config = dict(
    n_layer=18,
    n_experts=32,
    experts_per_token=2,
    d_expert=128,
    moe_layers=[2, 3, 4, 5, 6, 7, 8, 9, 10, 11, 12, 13, 14, 15, 16, 17],
    normalize_top_k=True,
    norm='rmsnorm',
    tie_embeddings=False,
    optimizer='adamw',
    beta2=0.98,
    steps=7891,
)
Below are experts of layer 8 (counted from 0) of a mixture-of-experts language model. Rows are named router (the router's row for the expert), gate (a neuron's input weights, with its number), up (a neuron's input weights, with its number), down (a neuron's output weights, with its number) and show model dimensions 0-255. Each number is 50 + 12 x the weight over its row's rms, rounded and kept within 0 to 99.
After each expert's rows: a language model's description of what the expert responds to. This comes from a sample of Wikipedia text that the model never trained on.

# expert 17
router:53 58 58 48 32 67 45 30 59 51 38 50 41 47 52 42 45 59 41 60 47 54 76 35 51 42 48 31 35 46 68 60 33 65 52 47 67 61 63 62 70 59 40 58 42 43 43 32 52 37 37 54 43 52 55 73 37 47 49 50 75 74 57 68 60 41 66 30 43 53 61 59 63 38 73 63 72 55 63 62 68 58 36 49 53 46 73 67 43 34 39 60 59 48 27 51 64 53 42 71 53 57 42 43 48 51 40 49 39 45 54 35 34 63 36 49 58 63 41 40 51 47 60 54 51 48 38 38 60 30 33 59 57 56 55 58 37 40 32 32 54 48 72 44 34 31 39 54 52 51 52 40 56 55 68 63 53 50 17 62 59 46 68 54 58 48 48 46 41 34 58 53 58 55 58 48 42 62 56 60 68 50 39 58 53 47 62 62 39 33 37 68 44 26 48 73 43 44 72 39 49 42 38 37 57 34 33 27 57 47 54 64 51 67 64 36 58 69 51 62 42 35 39 57 28 42 41 76 43 57 58 67 72 61 39 53 71 57 56 39 58 71 42 54 35 31 27 70 56 51 52 69 46 35 59 59
gate4:60 59 68 61 46 53 52 39 50 42 64 43 59 50 57 61 38 40 60 38 34 55 41 46 58 67 45 45 43 71 35 53 51 46 55 55 58 53 67 35 50 41 42 53 50 46 48 50 56 29 37 40 79 48 68 54 32 65 53 36 51 56 51 69 61 50 55 61 48 50 36 61 59 55 56 80 43 61 70 56 36 30 38 27 68 71 60 61 41 57 44 71 43 54 52 40 29 38 55 34 47 83 41 62 42 34 25 75 51 50 32 54 18 61 57 50 58 35 73 39 53 26 72 64 40 44 73 61 50 62 34 66 54 40 80 55 53 53 47 46 44 49 81 58 46 58 22 51 44 45 44 31 59 30 52 39 47 49 40 55 52 55 42 43 52 44 72 30 44 55 45 56 51 57 52 33 40 65 49 56 49 59 59 32 63 49 70 41 59 53 63 37 44 44 57 52 30 32 54 45 68 47 57 59 59 50 50 33 71 31 50 57 20 55 39 42 36 63 43 56 56 70 41 59 33 47 58 58 37 46 32 52 54 42 47 64 48 38 44 34 55 54 47 54 51 47 57 53 57 41 72 44 24 41 47 39
up4:56 47 55 54 41 72 32 37 50 40 60 51 61 46 53 45 30 52 57 50 60 43 49 51 58 66 49 46 44 62 40 49 51 50 46 61 34 44 57 52 45 56 53 44 44 60 36 44 71 43 49 52 61 39 72 62 36 63 49 50 28 68 60 80 52 34 54 44 72 41 33 53 65 50 66 67 49 64 58 53 47 54 50 46 56 70 61 44 31 78 48 48 38 67 74 47 45 55 87 46 40 74 39 54 45 27 38 68 39 54 37 65 43 27 75 46 53 62 47 41 45 62 49 66 36 44 51 50 45 60 45 62 62 52 51 53 49 48 52 32 42 64 54 62 50 28 31 52 43 33 59 49 30 25 46 41 48 66 38 58 61 49 50 45 39 43 58 32 36 61 37 65 55 60 46 34 44 66 38 53 64 88 55 34 54 43 73 59 72 40 34 47 55 39 50 57 63 32 60 51 38 59 57 48 55 46 63 43 56 21 68 42 41 50 35 50 49 62 44 60 32 45 46 70 43 46 55 54 41 51 42 53 66 53 35 73 47 39 35 37 75 50 49 54 61 35 47 56 43 57 60 47 34 19 25 50
down4:38 34 29 35 36 59 58 32 63 50 53 73 44 52 29 52 58 47 44 26 55 70 48 47 54 66 70 52 41 36 66 48 60 60 43 38 48 47 58 43 52 62 49 52 37 57 34 71 85 52 46 53 65 57 62 43 41 48 39 19 19 56 40 63 61 46 54 73 51 50 34 54 47 62 31 80 42 64 67 76 42 44 55 58 39 49 73 62 48 55 56 69 41 35 40 44 35 40 65 61 25 54 62 52 68 45 35 68 50 45 25 55 55 81 59 55 61 42 72 31 49 51 61 65 55 56 59 62 43 49 60 29 44 54 67 35 64 43 35 50 39 52 49 48 48 47 33 58 46 43 52 42 57 53 61 47 53 50 26 36 47 55 68 53 53 60 56 38 42 38 57 60 52 68 44 60 57 50 46 53 50 38 49 69 67 73 59 44 56 62 47 72 26 60 50 58 45 44 57 55 45 54 44 45 37 40 51 57 41 42 46 56 26 45 44 62 60 43 36 74 34 50 47 30 53 60 82 41 59 56 43 32 44 42 56 59 53 32 49 40 39 42 55 56 57 41 48 60 41 73 53 41 38 47 40 38
It responds to: Noun and verb suffixes. Word-final suffixes completing abstract nouns and verbs, such as -ions, -ies, -ests, -ating, plus nouns like stage, services.

# expert 15
router:33 46 45 51 69 63 47 47 41 37 54 39 34 19 54 32 47 56 36 47 40 44 49 40 66 46 46 51 57 56 51 45 51 34 60 30 62 36 60 41 53 47 35 66 72 61 41 48 60 36 47 50 46 49 51 51 44 56 57 52 45 61 39 47 72 43 54 74 47 63 37 66 48 54 54 57 29 38 41 64 72 60 59 54 44 45 33 59 79 59 39 53 42 58 31 17 61 68 72 56 57 52 37 49 57 50 61 38 49 38 36 43 42 42 25 56 56 28 44 49 54 69 46 57 32 40 66 30 61 56 64 48 50 62 39 47 49 58 54 57 22 35 36 56 69 57 53 41 33 63 39 34 48 42 46 38 51 43 52 53 42 59 45 29 62 59 49 46 62 63 61 56 49 46 39 53 60 65 63 57 52 34 33 11 52 31 38 77 37 30 71 66 50 53 56 33 55 54 54 60 59 48 60 34 34 57 39 36 58 73 49 67 47 60 41 39 63 60 70 55 40 71 41 67 31 51 66 36 57 24 62 50 56 31 69 56 29 55 59 43 46 39 38 53 55 38 56 56 35 61 49 40 44 64 44 45
gate0:47 62 58 65 45 61 33 49 65 37 49 50 49 52 31 38 69 23 42 52 45 40 47 66 44 50 56 31 47 36 66 41 65 55 45 30 50 35 28 55 52 55 53 54 51 57 39 39 76 53 56 40 51 50 52 55 47 56 76 60 46 67 53 40 27 52 58 25 59 62 64 66 44 30 24 40 47 57 54 66 49 55 25 62 60 30 49 56 48 46 29 29 47 56 64 58 38 61 47 52 48 63 59 51 40 33 35 51 49 37 59 31 26 53 41 74 40 54 50 61 40 48 62 60 40 50 56 54 48 55 41 61 38 51 51 75 62 39 30 52 39 45 46 52 70 65 53 54 49 49 47 47 57 32 38 47 40 41 72 36 63 52 36 40 35 47 64 44 60 56 56 61 64 77 44 48 52 64 50 66 68 23 40 33 32 46 84 69 60 58 60 58 48 62 30 49 38 44 69 58 56 44 55 52 25 33 33 66 44 53 46 48 39 66 69 53 54 38 44 59 39 76 67 62 51 40 56 35 34 23 51 46 51 60 43 59 50 48 61 49 42 46 48 50 49 33 76 48 29 70 46 36 54 53 51 51
up0:54 60 51 35 48 76 75 48 41 46 49 47 31 37 30 36 60 37 54 33 33 50 80 44 56 43 52 39 39 26 63 36 47 69 52 45 41 48 33 59 33 62 39 43 51 53 39 44 68 44 51 48 60 49 70 53 42 30 56 59 64 28 42 45 63 34 55 44 49 72 62 50 52 38 27 35 37 63 72 67 51 49 41 42 58 51 51 70 51 84 79 54 35 59 50 58 71 44 39 55 50 56 47 50 36 49 37 43 66 28 66 24 50 56 32 60 57 45 44 39 45 43 57 46 73 49 32 54 59 49 46 66 48 57 52 63 69 60 43 46 39 25 57 49 54 63 57 61 55 45 66 50 35 52 66 50 48 50 50 39 54 63 61 51 65 57 35 46 54 66 63 68 53 56 39 50 55 49 40 66 66 27 51 39 34 64 71 54 53 39 57 77 57 64 33 49 28 54 67 60 31 52 35 45 40 26 48 56 38 51 31 39 46 64 64 33 64 45 42 26 46 67 64 50 77 53 52 43 44 36 60 58 46 56 59 49 39 50 64 46 50 29 54 47 59 44 57 65 48 50 70 55 53 52 48 56
down0:58 55 60 60 41 39 66 40 63 44 55 63 52 51 53 35 43 66 51 35 42 60 53 28 55 55 58 38 58 52 51 45 19 53 52 45 27 42 31 68 42 49 48 35 53 43 40 19 37 45 64 47 67 52 58 31 67 72 47 41 75 64 32 58 37 24 53 54 45 62 52 49 35 61 49 48 40 48 64 51 39 76 74 59 63 32 52 57 45 46 40 41 29 54 48 56 59 79 36 38 27 46 62 43 54 45 51 46 60 31 49 55 41 69 61 51 64 45 40 41 69 41 56 57 64 75 61 32 54 63 41 40 41 53 64 51 34 62 31 57 42 73 49 39 60 57 37 72 34 39 68 33 44 54 53 58 33 47 53 55 62 40 67 47 47 53 45 49 47 35 28 32 39 63 41 49 78 63 58 47 57 27 37 65 47 46 45 61 55 43 66 57 71 54 38 49 48 43 47 45 58 63 49 36 28 41 51 40 42 72 44 63 50 63 61 72 67 50 59 56 54 51 35 67 57 47 51 47 49 52 65 46 68 42 56 50 48 33 44 36 38 57 78 49 46 47 57 33 32 66 74 54 37 54 52 40
It responds to: Sentence ends, table bars. Sentence-final periods (alone or with quotes and brackets) and table cell bars, plus middle pieces of German or foreign names (Süd, Bundesliga).

# expert 22
router:49 76 60 47 21 53 59 60 64 24 55 50 72 31 40 61 55 69 43 49 44 44 28 39 25 46 57 35 35 26 48 36 58 31 41 44 64 58 41 33 70 66 44 42 47 43 53 39 71 61 48 54 46 53 56 62 47 22 37 44 74 40 63 37 56 49 50 47 51 38 55 41 50 70 46 70 47 37 48 61 58 40 71 49 56 54 38 66 61 45 52 39 51 44 48 52 40 44 53 61 50 62 59 46 29 70 57 68 57 46 67 68 54 65 58 41 36 59 48 49 58 55 59 65 67 53 38 47 36 58 49 51 35 55 54 40 41 51 53 41 59 30 41 65 58 44 53 47 25 53 47 34 37 51 43 51 61 60 57 37 37 62 43 53 50 56 53 65 55 66 70 70 48 55 48 26 50 37 67 44 37 58 55 73 59 23 62 36 61 45 48 47 55 31 48 55 41 58 32 62 55 67 57 51 44 52 51 64 44 36 74 53 38 62 53 42 68 54 65 30 48 43 40 32 32 36 42 43 55 66 55 33 37 44 61 59 25 66 45 66 40 56 61 51 70 31 63 35 60 66 28 62 63 59 45 28
gate0:68 40 60 50 42 61 38 48 50 83 39 43 64 51 50 32 49 48 49 10 32 48 55 42 56 61 53 42 51 55 55 49 33 41 60 53 51 52 53 48 48 44 63 68 57 36 42 40 44 50 56 36 47 43 68 39 46 51 37 53 55 62 47 59 51 45 56 53 48 38 26 48 76 35 70 53 62 39 30 72 80 61 69 50 59 56 30 59 50 45 55 68 52 74 42 68 38 68 39 42 67 56 64 26 61 45 54 45 67 56 62 54 46 49 63 52 41 67 68 66 42 59 82 43 43 85 48 54 35 70 59 45 44 57 44 55 32 57 41 28 75 45 42 50 51 51 20 65 31 52 63 45 27 65 42 64 43 57 31 43 65 30 52 42 46 58 51 53 50 39 48 52 24 44 58 33 40 53 31 37 32 61 32 42 50 39 43 52 66 48 71 47 42 62 58 54 56 50 44 56 53 59 53 40 53 54 56 34 57 38 38 60 50 43 57 52 43 35 67 62 53 63 35 50 48 32 47 63 47 55 72 52 54 55 49 44 36 46 51 50 31 57 46 51 54 52 54 50 67 19 47 42 71 62 32 61
up0:69 53 70 71 44 66 38 35 56 47 51 60 69 47 44 35 50 48 47 29 42 43 62 42 24 64 62 40 44 50 61 63 39 46 46 49 53 56 64 41 37 42 45 67 63 40 52 48 62 51 70 50 39 54 43 54 62 38 61 58 46 44 36 34 46 50 45 61 65 42 28 27 75 46 56 56 55 58 38 34 48 54 62 45 61 41 47 35 65 55 51 45 61 63 52 74 39 46 34 36 54 50 57 10 34 30 42 59 57 41 51 46 68 21 48 59 28 42 40 76 43 63 75 60 59 58 47 44 67 50 57 52 51 63 38 55 47 49 66 71 57 52 35 49 42 56 43 56 45 52 63 47 56 67 36 25 56 62 43 45 76 39 66 43 33 54 49 59 62 57 65 56 54 44 71 17 64 62 47 55 37 48 41 58 46 22 40 62 60 51 53 37 59 54 66 58 43 60 63 68 58 70 50 38 40 38 63 48 75 48 51 47 52 55 31 40 47 61 43 54 54 51 32 53 60 30 50 55 36 51 68 60 52 56 67 49 41 64 62 36 35 62 50 26 36 49 42 44 49 40 37 31 58 67 43 61
down0:47 41 50 52 68 52 72 62 71 58 63 40 51 61 55 51 44 45 64 71 47 54 34 60 50 47 38 49 27 49 40 49 59 47 56 58 48 55 56 32 17 23 67 68 37 65 38 60 27 33 70 27 66 51 45 34 49 64 66 38 56 43 70 46 39 46 61 58 52 49 37 33 27 49 58 39 55 44 50 48 60 37 46 37 23 36 54 68 52 45 46 59 64 49 58 76 48 65 41 54 41 46 72 72 47 39 31 53 60 40 44 55 45 33 54 60 39 46 40 63 62 62 41 32 54 71 62 56 26 41 43 55 40 60 62 39 60 42 67 48 55 46 39 45 50 55 42 60 33 57 45 59 34 42 61 66 66 40 34 71 52 57 56 58 44 50 48 46 55 39 51 28 30 53 50 35 50 59 57 34 37 49 30 40 55 33 45 62 44 49 51 56 43 55 60 39 68 63 47 19 54 65 57 38 69 45 44 50 40 49 36 48 43 50 45 43 61 62 49 61 54 59 30 71 39 59 49 67 34 45 48 47 55 30 40 26 33 50 50 44 53 58 28 52 76 57 65 30 39 59 57 53 51 43 85 58
It responds to: Years and digit chunks. Digit chunks inside years and long numbers, especially the century part 17, 18, 19, 200, plus percentages, dates and codes.

# expert 25
router:55 57 38 39 52 35 39 60 63 60 32 38 46 47 48 52 44 50 52 58 62 49 54 56 59 65 62 35 61 51 62 36 62 41 69 61 21 50 64 87 41 64 32 57 49 40 38 41 47 66 62 51 61 39 57 34 50 56 48 39 50 63 51 40 56 60 41 60 63 35 35 64 38 54 53 43 56 74 52 68 60 52 56 45 52 71 59 26 35 29 69 50 55 63 61 72 48 62 38 33 38 56 47 61 68 62 40 48 60 70 38 77 65 34 28 60 58 53 35 52 42 43 68 41 38 33 62 59 26 56 56 45 43 32 46 39 56 30 69 58 57 35 56 43 60 55 61 48 53 36 61 49 47 51 27 75 52 65 57 33 49 55 67 47 37 42 39 51 57 49 55 40 67 54 55 33 37 67 54 32 45 51 52 39 28 53 32 68 73 36 52 61 54 54 83 59 44 64 67 33 40 43 61 58 51 33 54 62 34 51 63 41 60 66 55 50 58 52 61 54 34 34 63 66 59 55 53 56 36 46 44 45 67 62 56 52 38 31 51 38 53 50 54 25 63 51 51 34 29 53 37 61 42 48 62 63
gate0:50 34 58 59 17 68 46 51 53 30 37 46 25 47 89 52 24 40 56 51 54 56 44 48 50 62 50 42 64 31 45 69 52 53 49 70 49 42 68 44 42 44 46 48 64 46 54 49 43 53 55 36 65 49 53 50 36 44 45 39 69 38 41 42 61 64 52 47 74 63 25 50 45 31 61 53 67 56 82 54 53 63 66 61 62 46 53 59 77 36 59 40 39 40 62 59 49 45 55 38 49 52 30 60 44 67 34 58 48 52 57 48 60 36 51 77 40 43 40 46 64 50 33 36 47 32 59 48 44 51 56 34 44 41 48 53 44 51 50 58 38 60 43 43 66 68 63 29 37 64 59 30 61 48 42 56 47 57 62 25 64 53 41 52 39 43 38 70 65 28 45 52 49 25 42 53 54 35 59 32 50 57 42 40 50 45 37 44 65 24 50 54 63 51 35 47 41 55 76 25 49 50 50 48 67 49 47 47 47 56 71 57 72 64 43 65 37 38 41 56 44 35 53 43 40 69 65 44 38 69 35 60 62 43 52 51 46 53 26 48 66 33 30 58 48 53 63 38 41 34 44 58 45 59 52 78
up0:36 54 29 26 59 71 56 52 39 52 32 54 53 41 59 54 28 59 49 32 60 53 43 57 38 49 56 63 42 51 53 44 53 59 58 48 30 49 36 61 47 52 27 68 51 57 53 59 56 59 62 65 61 34 81 35 63 43 55 44 58 47 47 35 72 56 71 83 38 49 50 50 48 61 60 45 25 57 63 46 59 51 67 53 50 66 47 41 25 47 60 38 52 71 41 67 45 36 47 64 55 42 48 47 49 36 26 57 73 51 33 52 53 43 39 60 63 34 51 56 50 60 58 58 46 73 58 70 49 48 71 48 34 51 48 41 59 65 42 37 49 60 32 44 71 26 56 49 54 57 61 32 50 56 60 49 31 57 39 33 29 62 46 48 27 54 52 41 64 58 38 44 62 23 49 65 55 44 57 63 40 43 72 47 46 40 70 67 37 66 47 53 46 22 41 36 57 37 85 36 41 47 63 36 60 38 63 49 66 50 33 46 47 56 39 50 45 59 49 49 39 50 43 47 51 59 32 44 54 50 50 52 59 30 61 49 46 70 30 23 50 30 35 50 58 38 45 63 51 60 67 63 46 53 69 54
down0:40 60 58 52 63 55 70 56 50 54 40 48 48 47 40 36 42 62 41 32 47 60 54 34 55 37 54 39 59 53 36 56 38 82 53 49 58 45 72 58 58 65 58 54 57 46 25 49 48 47 63 58 64 38 59 30 56 44 28 28 79 56 59 53 59 50 44 53 58 40 43 63 69 44 57 56 43 50 31 27 31 54 35 30 65 54 36 60 54 57 34 32 70 50 68 43 65 51 61 68 60 49 27 28 44 36 59 41 56 55 53 64 44 41 44 36 53 62 39 54 37 63 44 41 41 54 42 66 41 66 54 65 55 50 40 60 70 37 54 52 55 48 52 41 60 48 55 65 88 45 58 65 49 49 46 44 46 54 81 42 71 61 75 69 46 45 66 62 63 51 57 59 64 57 48 47 45 64 34 42 60 53 28 67 47 37 35 71 37 57 48 54 33 39 64 60 47 63 27 53 62 74 31 46 68 58 59 54 57 68 68 46 37 42 55 52 38 59 48 44 46 21 56 50 44 49 52 52 63 39 47 40 64 42 44 46 65 57 48 32 53 56 22 34 47 48 37 68 61 56 77 36 50 52 59 64
It responds to: Verbs of activity. Past participles and verbs after was, to or would, such as played, served, built, first, win, plus some numeric table cells.

# expert 3
router:25 45 65 50 58 32 61 56 65 45 64 63 35 30 69 50 52 63 61 51 60 59 47 64 38 51 55 68 47 31 53 76 35 59 60 45 37 53 60 48 56 42 38 49 28 70 54 60 72 32 74 49 46 45 43 50 58 43 40 45 49 61 58 51 58 61 42 41 60 61 48 47 49 78 49 67 32 46 54 34 49 27 48 60 43 35 45 62 36 33 84 38 58 66 51 42 31 56 81 56 35 63 63 46 46 33 46 46 41 53 29 59 55 60 57 50 51 30 61 74 63 30 54 51 59 50 37 29 55 45 65 52 36 66 64 67 68 41 44 57 51 45 62 54 52 49 63 32 45 48 52 44 70 51 66 37 73 37 48 31 55 37 46 49 36 61 51 55 40 54 51 47 37 37 55 56 36 39 60 51 41 37 53 72 64 48 52 67 40 42 45 35 62 51 42 46 54 55 28 63 43 64 43 51 66 75 57 31 36 59 47 66 49 65 26 39 48 68 33 42 58 41 64 58 41 66 76 49 31 32 44 56 53 55 55 51 60 43 33 62 59 42 69 43 50 48 58 60 56 77 52 48 65 37 59 44
gate0:35 50 55 60 39 39 36 38 55 46 66 55 64 48 31 49 67 40 72 66 32 37 37 60 52 53 54 55 63 76 77 61 48 54 43 51 40 38 63 53 49 32 53 50 55 24 60 47 53 74 63 56 46 70 64 45 81 50 62 31 51 62 55 69 65 63 48 49 49 47 50 49 52 59 34 60 41 52 51 25 53 50 51 49 56 69 40 44 39 61 58 33 47 39 71 55 55 48 32 57 46 39 46 35 55 62 33 45 50 70 39 56 57 45 60 51 37 38 35 58 60 43 61 49 44 63 39 59 72 53 47 43 45 46 50 49 72 37 36 38 38 52 46 39 69 67 57 68 41 43 31 67 23 60 64 50 48 41 54 36 38 49 56 49 16 37 40 39 79 43 49 39 49 58 44 64 48 42 83 60 81 26 48 28 58 17 60 47 55 47 36 38 53 48 38 60 58 43 50 49 46 54 38 54 52 46 47 38 48 51 28 58 32 43 53 56 52 51 63 55 36 62 50 58 32 47 45 41 59 58 33 75 72 39 23 31 32 50 44 64 52 49 43 58 67 53 50 45 46 55 52 54 52 49 46 43
up0:53 58 34 50 51 61 67 80 55 27 63 47 47 53 68 44 47 43 42 50 50 56 61 41 40 44 59 62 58 59 48 36 59 40 47 46 26 33 55 63 75 57 56 61 52 58 36 65 47 49 31 59 34 62 65 29 62 57 39 22 58 64 75 38 64 36 39 56 43 30 52 57 49 50 69 31 53 57 60 43 42 59 49 41 47 55 44 23 36 39 64 78 49 47 43 60 55 65 57 47 28 78 47 77 39 75 56 39 16 38 62 42 70 49 68 53 39 48 38 62 60 40 46 46 51 42 41 55 40 37 40 38 50 57 71 70 23 48 58 58 57 62 57 43 53 57 46 47 33 49 65 30 38 52 63 54 51 58 57 39 65 50 43 45 73 47 59 64 58 58 47 20 32 44 65 45 39 28 52 47 28 59 38 43 43 38 52 44 61 56 60 45 47 60 28 44 64 44 50 59 45 60 63 51 51 62 59 36 54 40 60 58 53 42 44 41 37 41 46 46 37 57 51 51 57 52 45 42 59 65 54 58 65 47 72 28 48 51 43 49 63 56 64 42 41 25 26 54 40 49 37 30 73 47 47 59
down0:53 43 53 56 53 57 46 54 54 57 51 64 36 38 57 56 53 48 46 59 44 59 61 52 63 50 74 36 61 51 38 58 40 27 49 59 52 63 51 42 68 38 40 57 37 61 38 58 54 56 50 60 46 78 67 48 51 36 34 60 45 68 41 43 56 65 39 67 61 63 24 25 59 60 46 67 38 64 65 48 51 44 83 60 58 26 41 54 50 47 61 66 68 42 56 56 54 42 81 22 51 64 13 54 58 47 26 50 45 54 67 69 54 62 36 48 33 57 46 58 26 53 28 62 40 54 38 49 48 52 57 55 42 58 43 59 43 63 59 64 48 36 48 36 27 37 46 44 51 45 75 47 60 53 63 55 47 57 50 29 50 48 62 52 56 56 44 56 53 53 22 56 69 50 58 27 69 39 59 53 54 77 58 51 48 48 25 37 67 50 54 55 36 38 52 50 44 58 58 53 33 63 36 36 34 40 74 62 46 49 57 40 41 68 48 72 36 47 24 45 50 69 60 41 51 48 50 47 65 55 65 63 36 33 57 52 53 42 42 53 59 61 58 46 44 53 38 21 50 53 24 32 61 45 58 43
It responds to: Punctuation in numbered lists. Periods and dashes after numbers in tables, rankings, dates and scores (30.09., 5., 4–6), plus mid-word fragments of longer words.

# expert 18
router:48 51 54 43 60 63 57 44 32 57 60 47 34 47 50 35 29 33 53 32 31 46 44 52 58 52 42 48 27 47 52 60 21 58 60 46 54 62 40 48 44 37 59 50 48 26 65 54 49 55 58 68 29 39 48 29 48 34 51 58 30 60 47 51 40 32 56 54 58 54 38 64 58 33 46 59 38 59 63 46 48 58 63 43 35 57 38 26 62 52 48 72 51 33 49 61 67 66 41 55 63 49 61 21 60 65 54 49 72 66 44 55 56 26 58 39 64 69 44 60 40 59 56 39 41 52 33 46 44 60 37 29 45 43 59 47 30 47 28 57 32 58 65 32 50 67 66 70 34 59 52 64 64 64 54 69 48 52 53 34 43 51 63 62 45 48 37 43 42 41 26 40 41 48 47 49 51 62 77 62 44 66 43 46 60 65 19 44 40 58 37 69 59 57 52 68 43 71 59 53 37 44 40 38 56 19 54 38 52 29 63 38 58 40 48 60 67 27 42 47 45 46 52 43 65 47 32 68 31 51 43 59 58 58 72 46 39 35 59 38 37 45 58 32 32 62 44 31 55 61 57 58 45 61 48 59
gate0:37 61 73 49 57 50 68 53 55 38 35 50 58 61 35 50 49 47 48 29 43 57 58 56 48 48 43 48 48 49 43 56 44 29 73 56 39 43 49 53 46 55 56 64 45 63 74 56 48 46 43 57 55 67 34 51 43 76 51 40 63 58 46 74 43 47 66 63 42 75 43 31 64 53 56 66 31 57 64 46 46 45 55 43 49 31 52 67 54 32 31 58 50 52 27 46 52 56 44 56 40 48 58 34 49 67 67 44 50 54 65 54 28 48 55 35 37 47 45 38 64 58 43 49 38 38 69 55 50 41 53 32 68 50 44 34 57 32 55 63 50 37 46 66 67 44 37 42 58 59 47 54 82 40 72 49 54 38 48 41 39 46 37 44 37 22 52 36 61 61 52 63 42 57 57 18 49 44 59 49 58 62 50 56 46 32 46 44 42 52 58 82 44 62 40 31 43 00 56 52 55 26 52 43 57 58 49 47 45 54 48 43 24 47 42 62 44 51 49 37 54 57 71 38 55 57 54 37 56 48 61 42 35 20 51 75 60 35 48 41 79 64 52 60 66 53 60 27 43 57 60 65 41 44 67 60
up0:61 26 42 26 50 44 50 50 54 50 61 47 62 61 48 35 45 53 62 42 54 52 40 49 69 38 54 44 53 60 37 61 55 48 61 72 59 63 54 53 38 85 52 61 45 50 43 67 49 54 39 79 47 60 45 64 55 58 30 45 42 40 55 59 38 49 53 43 46 43 29 51 29 43 37 66 47 48 53 53 55 39 46 37 66 36 40 50 51 41 50 61 31 64 43 66 65 46 53 69 35 46 36 26 59 58 72 54 52 40 40 62 58 48 40 64 46 49 62 54 47 29 63 42 34 49 69 54 53 35 58 59 49 57 36 63 41 09 66 50 48 28 58 61 37 65 42 59 55 40 49 51 65 65 63 54 50 55 46 43 70 46 54 46 54 36 59 47 32 62 62 54 39 71 48 39 37 41 54 48 56 57 62 50 56 27 51 19 63 59 49 61 41 37 45 46 42 25 45 30 60 79 57 18 49 54 29 56 41 34 59 53 44 27 68 52 39 27 56 59 62 49 59 56 61 61 40 46 47 37 62 33 77 64 49 50 68 57 48 52 72 58 57 61 66 37 33 34 56 31 39 57 61 50 36 59
down0:62 45 42 31 60 59 52 66 49 63 44 46 63 62 40 36 31 67 31 42 51 45 39 38 51 47 69 45 34 59 59 48 44 46 45 46 72 63 58 50 58 69 52 41 46 38 63 47 31 39 43 55 58 44 44 84 37 50 37 37 74 28 67 41 61 26 22 52 52 52 51 44 36 73 61 65 71 46 38 50 67 49 47 55 52 40 37 38 17 41 52 57 44 43 44 46 64 43 53 47 73 48 48 52 38 60 41 43 50 48 38 67 43 37 53 40 47 41 50 67 65 52 64 35 44 35 51 61 49 49 41 64 48 40 51 47 64 40 76 64 49 41 60 42 60 40 45 45 49 62 68 55 42 61 48 51 65 57 37 55 66 61 58 50 68 46 53 50 38 70 44 54 66 34 62 31 59 55 37 80 67 54 50 24 38 38 30 58 35 51 00 35 41 31 39 26 41 44 38 54 53 53 34 49 36 63 54 47 52 41 53 49 49 41 60 67 54 64 43 43 55 48 44 47 57 51 62 52 55 30 44 52 54 66 72 55 69 47 58 60 71 44 48 56 62 46 48 56 40 23 61 35 59 49 48 52
It responds to: Years and coordinate digits. Year tokens and final year digits (1963, 2007, 195-9), digits and prime marks in coordinates, and word endings like -ing and -ure.